{"n_layer": 11, "d_model": 320, "n_experts": 16, "experts_per_token": 1, "d_expert": 256, "d_shared_expert": 0, "activation": "silu", "moe_layers": [1, 2, 3, 4, 5, 6, 7, 8, 9, 10], "router_score": "softmax", "normalize_top_k": false, "routed_scale": 5.53, "balance_loss": 0.00242, "balance_bias": false, "router_z_loss": 0.001, "init_std_router": 0.0154, "lr_router": 0.000766, "n_head": 10, "n_kv_head": 2, "head_dim": 32, "vocab_size": 4096, "norm": "rmsnorm", "norm_place": "pre", "norm_eps": 1e-05, "positions": "rope", "rope_base": 100000.0, "rope_fraction": 1.0, "qk_norm": true, "attn_scale": 0.177, "tie_embeddings": false, "parallel_block": false, "init": "normal", "init_std_qkv": 0.0233, "init_std_o": 0.0, "init_std_up": 0.0233, "init_std_down": 0.0, "optimizer": "adamw", "lr": 0.00163, "beta1": 0.9, "beta2": 0.95, "weight_decay": 0.28, "lr_head": 0.00663, "grad_clip": 1.0, "warmup_steps": 306, "schedule": "wsd", "decay_fraction": 0.887, "decay_shape": "linear", "final_lr_fraction": 0.1, "batch_tokens": 65536, "seq_len": 256, "doc_mask": false, "train_tokens": 247500000, "steps": 3777, "dataset": "wikipedia_en"}
Below are experts of layer 4 (counted from 0) of a mixture-of-experts language model. Rows are named up (a neuron's input weights, with its number) and show model dimensions 128-191. Each number is 50 + 15 x the weight over its row's rms, rounded and kept within 0 to 99.
Before each expert's rows: a language model's description of what the expert responds to. This comes from a sample of Wikipedia text that the model never trained on.

# expert 6
It responds to: Word endings following c or C and participles like located, elected, included, such as Genocide, plagioclase, Civic, Cuba.
up0:42 58 41 54 51 42 55 44 44 52 53 73 40 33 68 60 59 36 47 48 70 41 52 39 47 71 32 49 32 49 27 73 55 62 23 58 48 46 56 56 61 64 34 33 45 30 40 83 43 45 69 37 46 41 53 55 39 71 69 47 34 35 47 38
up1:60 45 58 64 37 37 40 79 57 49 42 38 57 36 61 51 24 61 61 30 39 52 46 44 54 23 57 34 56 41 35 30 71 35 29 53 42 58 38 34 48 35 47 58 41 50 49 24 56 36 74 53 31 45 37 64 46 38 74 12 33 35 67 40
up2:77 57 34 82 32 55 53 24 42 03 32 60 40 61 28 55 37 48 53 69 52 67 42 32 42 55 40 35 40 67 29 52 54 68 67 44 67 66 48 33 68 55 30 66 89 47 37 58 40 56 46 72 47 39 49 55 46 59 43 47 62 55 71 49
up3:54 60 35 60 51 51 42 65 25 85 56 69 95 55 39 62 35 18 80 40 55 72 30 48 47 45 42 57 30 49 72 36 23 57 71 57 54 40 53 33 40 34 49 37 48 46 55 54 26 73 51 75 50 50 10 56 56 90 34 41 55 58 63 63
up4:69 47 78 72 53 29 31 40 49 52 39 30 63 66 64 40 51 49 60 32 64 69 53 55 46 41 50 54 56 60 50 69 69 57 65 40 54 33 45 35 59 27 46 25 58 56 42 32 66 37 50 68 72 33 29 47 64 60 51 75 51 59 56 60

# expert 14
It responds to: Periods, line breaks, spaces and digits in tables and number lists, plus some title words like politician, University, Jr.
up0:63 71 41 64 56 49 59 49 63 41 52 48 35 48 77 71 58 40 54 64 55 31 45 31 57 39 36 62 29 63 56 49 66 58 09 57 48 42 52 58 63 51 35 66 31 36 45 76 49 27 61 43 56 51 48 53 26 51 52 59 54 26 35 52
up1:59 58 38 71 47 49 57 51 42 34 53 23 51 25 62 66 47 45 52 50 78 49 40 52 43 15 51 38 60 55 54 48 69 45 32 53 29 54 72 31 44 34 35 56 59 51 23 22 49 59 54 58 37 36 47 46 32 51 62 51 17 56 57 11
up2:57 71 52 73 56 53 60 40 60 15 90 31 33 34 37 60 46 45 56 45 46 46 11 52 64 52 24 26 49 62 50 40 55 54 26 49 60 67 52 41 72 68 28 61 67 43 29 55 61 35 50 83 29 62 49 73 33 51 48 57 38 32 63 38
up3:45 49 38 60 60 45 27 35 57 79 51 53 89 28 54 29 44 35 65 44 66 28 35 53 61 41 48 50 37 60 63 44 32 37 68 34 48 43 46 14 50 24 85 50 59 55 45 46 47 54 53 59 40 34 09 41 62 73 51 33 22 42 62 45
up4:42 57 56 60 40 47 49 63 46 71 44 30 61 51 61 83 45 36 66 33 47 47 35 36 41 57 47 47 41 56 74 36 35 42 53 36 34 42 27 38 22 57 37 36 51 37 33 28 40 35 48 70 58 65 25 51 51 49 51 55 38 51 49 77

# expert 7
It responds to: Inner and final word pieces such as -end-, -act-, -ation, -ription, -ates in names and place entries, e.g. Faz'end'a, Inter'act'ive, Emir'ates'.
up0:96 59 47 44 57 46 59 41 56 54 41 53 13 19 53 53 54 08 61 41 52 47 55 43 39 48 51 52 60 67 47 40 79 69 01 62 48 36 39 36 60 71 34 51 27 24 52 83 45 53 70 31 49 59 74 50 48 50 73 67 45 24 29 61
up1:52 54 33 99 58 38 37 49 76 48 46 43 41 37 50 55 30 52 46 26 33 64 31 61 20 39 81 58 37 44 45 62 59 52 55 45 45 67 63 58 39 46 21 56 46 21 60 38 44 37 62 65 27 30 39 46 44 75 68 45 29 48 47 41
up2:72 60 68 96 33 49 37 41 61 41 42 38 35 27 70 30 41 58 21 64 44 56 16 48 45 48 34 51 43 94 09 68 71 54 65 48 48 44 39 62 74 68 32 45 66 15 31 72 58 52 64 69 58 49 36 62 32 54 48 71 30 47 82 57
up3:33 62 37 34 30 19 28 61 71 72 72 39 64 24 51 52 32 30 53 35 41 46 35 45 74 52 33 51 49 55 64 39 38 54 80 40 54 65 44 31 35 23 49 44 49 39 46 61 51 36 52 46 66 40 00 52 62 76 48 57 27 54 64 43
up4:60 37 17 43 52 43 36 32 51 63 30 44 65 57 52 46 28 17 56 65 35 51 32 38 32 65 34 43 33 40 45 48 59 29 57 38 34 27 37 37 53 43 31 36 53 38 51 15 50 65 63 53 53 47 56 51 45 68 66 56 57 61 42 69

# expert 15
It responds to: Second syllables of names and words after a capital or short stem, e.g. I'van'ovich, nom'ad'ic, Temple'man', in listings and footballer rosters.
up0:56 43 57 37 69 35 56 63 58 32 38 54 41 46 52 67 55 39 50 38 67 53 49 56 77 39 18 73 37 56 42 67 49 53 23 59 54 46 42 43 70 58 35 47 49 23 49 70 44 54 60 49 52 66 42 07 41 68 71 24 51 17 48 54
up1:57 70 62 59 40 41 46 89 41 40 51 34 30 42 70 49 19 35 61 32 43 43 45 50 47 54 37 59 66 60 42 59 48 40 23 60 53 58 55 27 58 58 46 51 68 26 67 25 35 37 61 24 51 33 37 40 56 44 69 29 42 51 60 65
up2:65 90 30 90 44 50 54 61 49 36 62 49 81 42 74 69 30 53 42 41 38 81 29 50 40 60 24 36 46 51 60 53 61 58 32 35 66 39 43 48 64 68 34 36 68 23 30 31 53 52 51 61 45 59 43 66 17 71 49 72 27 56 62 49
up3:42 39 08 51 45 44 39 56 58 64 61 43 66 66 51 41 63 39 55 54 50 61 36 34 52 46 64 73 47 68 61 24 47 62 63 53 52 36 62 42 32 37 43 30 63 57 43 71 46 51 55 61 62 53 00 50 71 81 45 70 20 74 46 55
up4:60 67 58 99 64 43 80 36 68 59 40 48 61 66 48 40 28 44 63 26 63 41 56 45 48 64 29 60 28 63 70 71 43 47 69 20 59 42 54 68 27 71 45 35 60 47 49 54 66 47 46 70 51 35 38 24 66 36 28 52 53 57 27 26

# expert 8
It responds to: Name pieces after H or V, such as Hibernia, Victor, Hard, plus raw non-ASCII bytes and some function words.
up0:61 41 47 56 65 37 60 64 70 55 50 19 34 53 40 67 57 22 53 53 50 09 46 44 68 23 57 45 25 46 44 47 42 66 38 53 36 22 54 48 65 67 41 62 53 15 53 66 43 40 67 51 61 42 60 40 42 55 48 56 42 23 33 21
up1:21 64 47 74 50 31 26 83 48 60 76 13 54 51 33 76 45 22 30 36 29 62 48 49 53 46 78 37 74 50 30 40 59 46 34 53 32 73 64 45 56 60 58 66 39 52 55 35 45 66 69 59 52 45 06 35 36 76 51 52 26 56 44 37
up2:59 77 71 51 52 61 63 44 57 25 57 25 62 37 56 60 29 55 46 65 38 78 25 68 55 51 17 41 43 59 40 30 67 60 53 45 62 45 55 48 59 63 21 39 91 32 35 64 59 69 47 71 54 48 30 62 55 48 48 78 30 48 56 37
up3:24 59 25 56 66 46 39 48 42 44 45 70 79 55 39 54 32 24 47 36 43 90 50 54 57 62 50 51 45 66 27 41 33 48 50 48 72 48 34 31 58 58 69 58 28 54 28 38 58 61 51 47 33 42 21 58 70 69 47 51 54 55 73 80
up4:54 61 32 61 57 39 61 41 50 64 71 46 57 85 75 61 66 36 70 46 56 50 49 33 44 49 54 53 82 64 60 44 53 48 43 45 38 33 31 41 36 57 35 61 28 48 35 36 47 22 62 50 51 48 54 55 44 74 43 47 58 47 66 48

# expert 5
It responds to: Third digit of years in birth, death and office dates in infobox-style biographies, e.g. Born: 19'4'2; also verbs like died, known, killed.
up0:56 69 47 49 41 45 59 56 41 29 51 35 39 30 52 68 61 32 63 61 58 44 36 42 52 57 57 75 40 55 49 72 58 74 24 67 37 39 49 38 74 59 39 58 50 24 31 79 16 49 63 50 47 52 49 31 36 67 55 50 52 35 45 43
up1:66 55 61 63 21 39 38 77 54 64 61 59 62 20 37 50 28 56 53 34 49 44 34 42 50 37 71 43 42 60 47 67 75 41 10 56 12 59 50 65 64 26 32 53 43 31 75 55 40 32 50 45 41 34 15 41 41 51 79 40 23 60 51 49
up2:67 56 75 70 22 41 60 52 63 34 44 37 32 58 54 60 39 38 41 53 18 65 00 51 53 58 19 33 28 75 37 38 37 54 37 70 70 53 43 44 56 63 36 37 73 17 43 48 59 56 62 50 63 57 16 64 43 54 47 61 31 49 56 43
up3:54 40 35 68 53 49 55 64 55 71 39 53 61 56 48 88 45 40 72 46 59 61 26 50 67 57 36 66 40 50 50 73 44 74 67 53 76 46 40 50 43 35 52 53 61 48 45 66 39 72 50 80 67 60 06 48 45 66 45 46 66 43 53 56
up4:59 56 63 73 62 68 78 62 43 39 57 49 40 61 61 36 36 64 42 31 57 51 48 36 40 51 43 26 44 49 45 43 43 49 48 48 72 41 34 69 36 63 53 51 68 60 39 57 60 45 55 55 70 32 38 47 34 61 35 51 70 48 30 33

# expert 1
It responds to: Digits inside years and figures in tables, pipe separators, and pieces of foreign surnames, e.g. 19'9'80, Levinsk'ý', Szcz'ec'in.
up0:63 54 52 78 29 37 41 70 47 53 40 54 52 44 69 66 60 33 58 32 68 44 42 37 47 53 20 74 46 51 37 53 55 75 14 54 46 34 44 62 62 44 32 63 39 39 58 75 40 42 54 41 40 54 67 29 43 75 47 42 40 37 35 58
up1:57 50 38 64 18 22 52 54 53 41 73 08 65 34 41 45 37 12 45 41 25 48 27 47 48 53 51 35 68 49 53 71 75 48 11 36 48 70 50 47 64 55 25 53 56 26 56 39 44 45 58 71 51 53 52 39 40 55 77 52 33 53 48 46
up2:54 77 72 66 62 66 76 31 48 12 42 36 33 49 71 47 44 52 21 44 41 67 31 32 38 55 26 20 37 66 42 46 58 47 50 46 71 54 50 65 44 61 18 37 78 19 32 39 63 35 36 56 62 50 16 66 34 74 46 58 35 50 63 52
up3:39 63 37 78 44 21 42 25 32 59 55 56 74 22 50 49 43 46 73 36 43 42 54 54 59 31 45 73 40 50 51 57 36 57 38 41 44 53 49 52 48 44 46 47 47 35 43 51 52 51 34 51 59 42 15 35 32 88 46 49 45 58 70 38
up4:62 54 70 64 47 54 66 28 56 63 40 37 56 45 58 52 55 31 45 27 63 59 40 70 51 59 49 58 45 84 68 57 43 64 29 04 57 40 36 15 43 58 71 53 52 46 62 44 45 18 74 66 79 46 40 58 50 65 45 64 62 90 28 68

# expert 11
It responds to: Middle syllable il in mob'il'ize, B'il'ly, plus digits and spaces in tables, and common words like of, wind, kill, plant.
up0:71 76 22 50 17 50 51 90 39 38 42 50 18 61 41 68 69 45 80 59 87 50 37 39 39 32 39 60 42 58 55 61 58 81 30 60 60 37 51 35 69 65 42 54 34 38 68 72 63 31 56 60 52 54 16 39 45 48 48 59 55 32 33 42
up1:49 54 52 79 28 62 53 68 72 35 71 58 49 57 53 73 42 45 45 46 34 43 23 45 45 37 44 41 40 35 60 64 42 38 28 61 44 37 44 50 53 42 33 44 47 34 45 11 37 24 62 51 51 49 46 45 49 56 43 34 29 40 46 23
up2:65 81 25 67 25 49 63 48 71 39 74 33 31 61 74 48 35 74 55 59 40 76 44 31 66 36 52 49 29 85 27 51 57 58 54 54 55 59 60 49 42 71 41 56 68 39 22 67 40 69 50 49 71 54 24 67 47 76 58 73 44 44 78 56
up3:35 47 25 73 52 53 37 53 37 51 24 26 59 21 45 29 49 10 72 27 45 56 34 44 75 50 35 72 49 60 57 28 45 44 53 45 45 59 28 54 41 40 43 35 49 59 49 58 60 69 67 35 59 41 37 46 51 64 60 76 53 49 51 58
up4:54 47 41 79 63 33 55 43 43 69 38 48 63 48 55 67 36 64 40 65 57 67 70 55 32 39 40 45 76 65 58 58 47 42 54 24 59 49 42 49 72 29 55 48 57 34 48 34 48 71 58 69 71 54 57 52 41 64 33 70 54 70 52 53

# expert 10
It responds to: Word pieces in biology and geology text, especially species and genus entries, such as monotypic, Frostia, biotite, craniometry.
up0:67 37 41 41 57 40 54 78 63 35 24 49 41 55 55 46 59 29 54 38 71 28 55 42 40 39 45 54 38 59 50 33 67 82 30 84 52 31 51 34 63 46 35 41 55 63 50 81 37 46 40 25 26 59 50 42 67 50 41 53 63 34 37 35
up1:42 77 68 61 39 42 36 60 60 65 79 41 51 08 58 75 41 54 38 32 50 47 51 48 28 06 38 49 54 46 30 60 49 26 30 35 59 64 74 37 43 50 53 56 53 08 58 46 57 55 60 57 56 42 35 33 27 72 52 20 26 51 54 55
up2:50 77 47 59 41 30 63 17 43 42 53 56 34 28 59 36 39 44 29 44 54 61 40 38 63 65 43 45 32 71 10 65 47 63 55 51 68 59 40 61 55 72 46 35 65 46 20 47 54 36 65 98 68 41 38 67 50 75 45 65 48 37 68 61
up3:19 57 46 48 31 62 32 59 41 57 61 60 48 26 33 52 29 04 62 44 43 38 44 37 44 43 42 71 50 48 44 63 65 59 69 50 49 35 62 40 37 17 54 33 54 45 53 49 52 59 64 57 59 30 00 31 48 62 37 46 40 81 54 96
up4:62 60 60 57 60 38 65 20 39 46 50 42 65 37 67 48 55 43 38 42 56 43 45 60 31 65 44 26 49 78 73 35 47 36 57 40 55 48 46 53 52 35 72 38 53 54 45 42 30 44 45 80 28 32 46 54 55 44 38 76 47 66 39 51

# expert 2
It responds to: Word pieces following a capital or lowercase L, P or J, plus table pipes, such as laminated, lung, Judaization, clinical.
up0:38 46 35 35 38 46 49 62 48 46 41 58 28 41 52 64 65 24 73 58 71 37 45 46 58 49 40 62 40 40 47 39 62 79 37 50 60 31 30 48 63 67 57 59 42 52 57 79 32 42 79 59 41 42 69 59 57 53 66 63 31 30 35 41
up1:44 67 55 82 43 33 35 74 61 56 62 61 49 31 46 65 24 35 48 55 45 53 23 47 36 31 26 59 63 72 55 61 72 77 01 50 47 44 54 38 56 61 27 60 60 16 47 47 35 55 45 55 47 36 41 60 72 69 49 47 31 47 45 22
up2:62 68 54 69 47 58 58 39 49 28 57 33 31 47 75 61 27 53 33 39 33 71 24 40 52 49 38 35 26 91 40 36 48 50 47 56 63 46 47 54 35 72 31 26 68 36 59 69 60 43 52 50 50 48 46 58 41 69 48 56 50 36 70 39
up3:17 37 22 43 29 47 29 78 38 41 50 57 86 38 53 42 33 41 56 62 50 67 46 65 39 39 57 69 66 61 74 46 25 59 68 52 52 47 64 69 28 39 43 42 43 42 38 46 39 74 50 55 66 38 13 41 38 71 28 41 28 52 52 65
up4:52 69 64 53 52 63 55 35 36 52 53 52 36 43 56 50 25 29 64 47 33 47 49 41 00 71 40 59 74 62 73 51 31 65 44 47 38 39 55 42 42 46 72 41 47 45 63 26 44 47 55 50 51 34 48 50 48 80 41 42 67 57 30 53

# expert 0
It responds to: Mid-word fragments of names and rare words, often after w, o, e, u, such as boast, Steindachner, Fujiwara, treaty.
up0:48 49 37 50 53 24 72 57 21 37 44 59 44 45 36 71 54 15 69 59 69 41 60 32 28 36 53 45 43 69 50 47 51 81 39 54 62 25 49 49 57 51 33 58 29 37 62 63 38 55 56 30 41 49 44 37 23 71 68 26 42 49 59 17
up1:53 34 58 83 27 76 18 58 61 61 64 42 44 45 32 79 37 32 45 44 36 58 26 44 59 30 31 57 66 51 56 34 58 36 23 56 50 66 48 37 41 50 47 64 52 10 38 41 36 38 58 59 40 26 51 21 25 54 68 45 34 41 51 40
up2:48 64 27 90 40 45 64 49 36 38 71 30 55 44 40 49 41 36 49 58 61 64 25 48 41 52 34 23 48 96 50 41 70 62 56 41 84 60 45 43 47 42 30 23 78 18 39 55 84 68 29 56 70 45 43 63 47 67 51 51 34 48 55 52
up3:42 40 43 60 33 37 44 46 50 65 37 58 80 41 36 52 20 48 74 26 64 50 49 56 59 44 67 56 40 56 72 47 48 64 61 39 53 54 32 15 46 41 63 30 41 46 77 38 49 59 54 46 60 45 27 56 63 73 21 36 33 66 63 21
up4:60 56 55 44 68 29 80 48 49 40 32 45 69 28 60 38 44 43 47 28 34 50 71 49 43 56 61 47 52 75 74 45 60 76 50 35 59 19 46 30 35 64 66 44 57 51 28 49 77 54 45 46 45 28 56 41 80 61 48 46 54 55 26 13

# expert 13
It responds to: Inner syllables of personal and place names and words, e.g. Contr'er'as, Pr'ash'anth, cr'ash', rem'aining', Luther'an'.
up0:63 56 56 47 57 46 70 75 37 43 51 46 44 38 39 49 48 28 72 59 81 27 52 28 53 55 33 77 52 50 42 49 46 74 30 57 45 39 49 33 62 42 53 66 51 36 55 73 50 77 55 42 62 59 54 36 27 68 57 52 55 66 32 68
up1:52 41 55 78 23 62 47 82 43 23 48 26 35 65 40 72 34 27 34 39 51 61 29 53 37 49 45 78 53 53 29 81 63 33 03 70 43 70 43 54 40 28 20 60 58 00 68 31 34 27 29 52 47 42 33 49 33 56 49 44 39 73 31 25
up2:63 70 42 86 24 47 43 25 50 47 84 48 40 17 58 61 25 53 43 54 52 60 46 65 47 48 33 40 45 82 31 42 34 47 19 49 48 42 90 55 73 62 21 19 68 33 21 36 55 43 45 92 48 48 39 59 43 66 56 58 59 22 60 50
up3:22 58 38 50 50 33 30 82 52 49 47 38 77 47 43 58 36 14 50 35 46 49 53 65 60 52 38 45 62 54 29 42 29 43 65 51 58 41 23 16 53 48 52 31 45 46 31 59 73 36 80 46 62 35 31 28 55 63 24 60 50 38 67 45
up4:48 48 64 63 49 44 59 51 38 61 33 34 60 59 82 59 37 55 65 65 49 44 60 38 32 26 48 53 54 47 74 54 59 62 11 62 43 39 51 49 50 43 67 50 51 35 50 39 46 47 34 34 61 35 58 54 61 60 47 62 48 52 51 78

# expert 9
It responds to: Second letter of a capitalized word (O'b'jects, E's'chwege), -ically/-ially adverb endings, and digits in decimals, coordinates or exponents.
up0:52 66 57 72 42 66 45 51 34 50 51 56 53 49 52 50 53 23 40 45 73 09 35 47 49 46 45 77 33 63 34 53 60 83 16 73 41 62 36 32 56 59 37 49 48 43 54 87 57 63 41 49 50 44 39 39 64 61 60 41 52 29 38 57
up1:58 58 42 95 37 38 36 60 57 43 70 54 68 58 26 49 33 34 34 35 55 56 23 65 47 16 65 42 66 47 49 34 54 26 12 36 26 58 79 40 59 56 41 65 43 39 48 27 34 31 17 63 49 47 35 58 60 48 76 25 40 40 58 28
up2:46 56 60 83 51 48 42 38 67 40 63 21 42 45 79 47 49 18 33 54 47 67 35 37 66 66 20 34 33 86 21 64 36 54 34 32 64 43 34 45 50 62 32 40 75 29 46 23 66 61 42 76 56 56 47 73 32 54 42 68 59 37 39 60
up3:42 60 36 42 35 29 46 73 47 82 59 49 59 30 37 55 60 36 52 60 57 52 21 69 72 50 31 82 48 69 67 46 57 60 39 39 62 50 11 67 58 39 63 52 33 56 73 72 57 16 72 93 76 56 13 48 55 61 43 56 32 68 54 70
up4:66 65 66 67 59 27 29 37 41 49 54 71 27 41 55 30 30 46 32 46 60 78 37 55 30 50 58 59 46 57 61 51 46 46 49 44 53 44 67 49 50 49 66 39 58 58 45 18 52 43 62 73 62 73 26 30 77 49 20 35 29 43 33 38

# expert 3
It responds to: Second syllables after an opening g, as in g'on'adotrophs, g'rown', g'on'faloniere; also commas, during, following and similar connectives.
up0:54 59 42 39 45 33 43 71 28 47 57 35 11 53 45 72 51 38 54 54 74 43 39 52 58 57 47 70 34 39 51 40 54 62 04 63 63 48 47 40 45 43 67 65 51 41 61 69 65 56 39 55 37 44 68 41 59 78 47 33 34 35 39 59
up1:44 65 39 82 45 39 47 78 54 47 75 45 40 34 55 49 42 22 86 31 37 43 15 56 47 53 56 41 68 76 60 51 60 42 45 52 42 60 40 43 43 48 42 58 60 08 58 29 39 31 56 32 48 37 52 53 61 58 76 32 22 34 54 36
up2:70 46 44 79 44 17 53 42 46 36 46 65 46 48 63 67 54 44 50 29 25 68 47 54 46 59 21 49 46 88 43 20 57 51 62 72 55 57 56 62 43 56 15 24 74 44 46 58 26 50 48 99 57 19 34 49 27 62 50 51 19 67 60 58
up3:24 65 39 42 44 77 30 81 44 32 59 38 69 52 55 41 39 23 68 47 51 57 26 64 38 60 48 53 42 80 41 53 51 70 67 29 47 42 46 44 55 28 60 38 39 50 70 54 49 49 59 47 46 59 06 25 51 81 25 44 52 76 72 64
up4:83 57 64 78 65 40 55 27 52 58 36 33 39 39 44 36 44 53 57 46 55 22 55 62 36 62 44 58 35 58 68 44 50 65 48 55 68 17 34 21 40 38 52 41 43 41 40 11 52 32 59 91 90 50 57 58 62 38 56 66 34 55 62 35

# expert 12
It responds to: Mid-word pieces of names and words following s, d or S, such as Ask, Abdallah, Odysseus, Dark, Grimsby.
up0:58 46 38 42 37 46 70 52 31 60 47 47 41 56 55 68 57 27 52 48 60 33 43 39 76 51 36 72 24 55 40 42 59 58 33 50 56 32 36 44 67 62 39 56 33 26 43 64 40 34 55 46 67 45 62 12 53 42 63 45 37 11 52 68
up1:62 42 51 83 45 44 41 54 17 00 54 40 46 45 62 61 23 47 47 60 29 57 26 49 56 40 23 52 50 56 55 30 65 41 08 44 48 59 44 74 52 29 31 56 60 21 65 51 38 30 75 76 45 51 35 68 58 60 57 44 44 29 47 37
up2:54 66 36 86 25 51 52 44 67 57 61 70 53 50 65 60 37 44 36 66 46 67 43 57 59 59 49 51 40 78 52 53 43 61 43 71 81 75 61 40 56 59 38 40 64 34 18 50 35 65 51 66 51 62 20 56 55 83 55 62 41 28 58 67
up3:26 56 37 60 62 30 29 32 39 54 35 78 61 41 29 61 42 11 67 26 51 72 35 56 61 32 50 85 53 60 56 42 45 46 64 65 30 54 47 34 56 33 75 46 56 39 44 38 47 59 77 68 67 42 00 42 46 72 44 55 26 43 59 53
up4:60 82 54 64 73 21 54 52 43 75 37 44 49 47 39 65 22 40 61 27 57 52 44 58 67 33 27 58 55 60 61 46 47 60 39 26 65 35 30 61 32 54 35 59 65 50 49 48 53 61 67 56 59 34 59 57 40 81 41 71 44 64 63 63

# expert 4
It responds to: Sports results and competition words in league, cup and tournament articles, such as loss, draw, relegation, round, Championship.
up0:71 46 31 62 42 52 48 63 53 50 40 76 10 57 52 65 55 43 45 43 59 39 59 43 56 49 53 36 28 66 42 55 72 79 43 50 57 33 53 37 63 54 62 45 39 27 44 77 54 51 72 32 57 43 56 55 45 74 63 44 47 11 33 26
up1:57 76 29 70 30 52 46 61 30 18 62 37 64 63 55 48 28 51 51 18 51 71 42 49 59 48 63 35 32 37 38 35 68 31 44 72 37 67 53 59 33 72 26 61 63 29 64 33 57 22 62 62 40 38 29 37 41 49 57 41 22 64 49 33
up2:26 83 52 55 30 62 48 35 42 26 73 53 64 50 56 44 43 50 25 48 20 64 29 45 40 54 28 49 39 78 15 26 56 64 43 19 92 45 31 30 57 83 33 62 75 40 44 64 62 50 29 60 70 46 58 66 40 59 42 56 49 36 63 79
up3:29 51 74 75 63 32 48 51 37 89 65 70 70 56 40 52 39 45 66 24 54 72 52 60 68 58 45 24 65 49 61 42 64 43 75 57 53 43 62 55 50 43 46 48 40 51 45 45 43 57 38 42 34 49 24 56 81 55 57 57 50 70 41 63
up4:36 48 62 64 55 35 58 28 44 50 61 35 47 36 72 61 34 42 55 38 65 69 38 73 40 57 58 69 29 58 54 12 58 28 35 57 54 46 55 28 62 46 30 37 58 64 42 21 53 49 58 57 57 50 42 41 45 87 49 47 44 73 52 52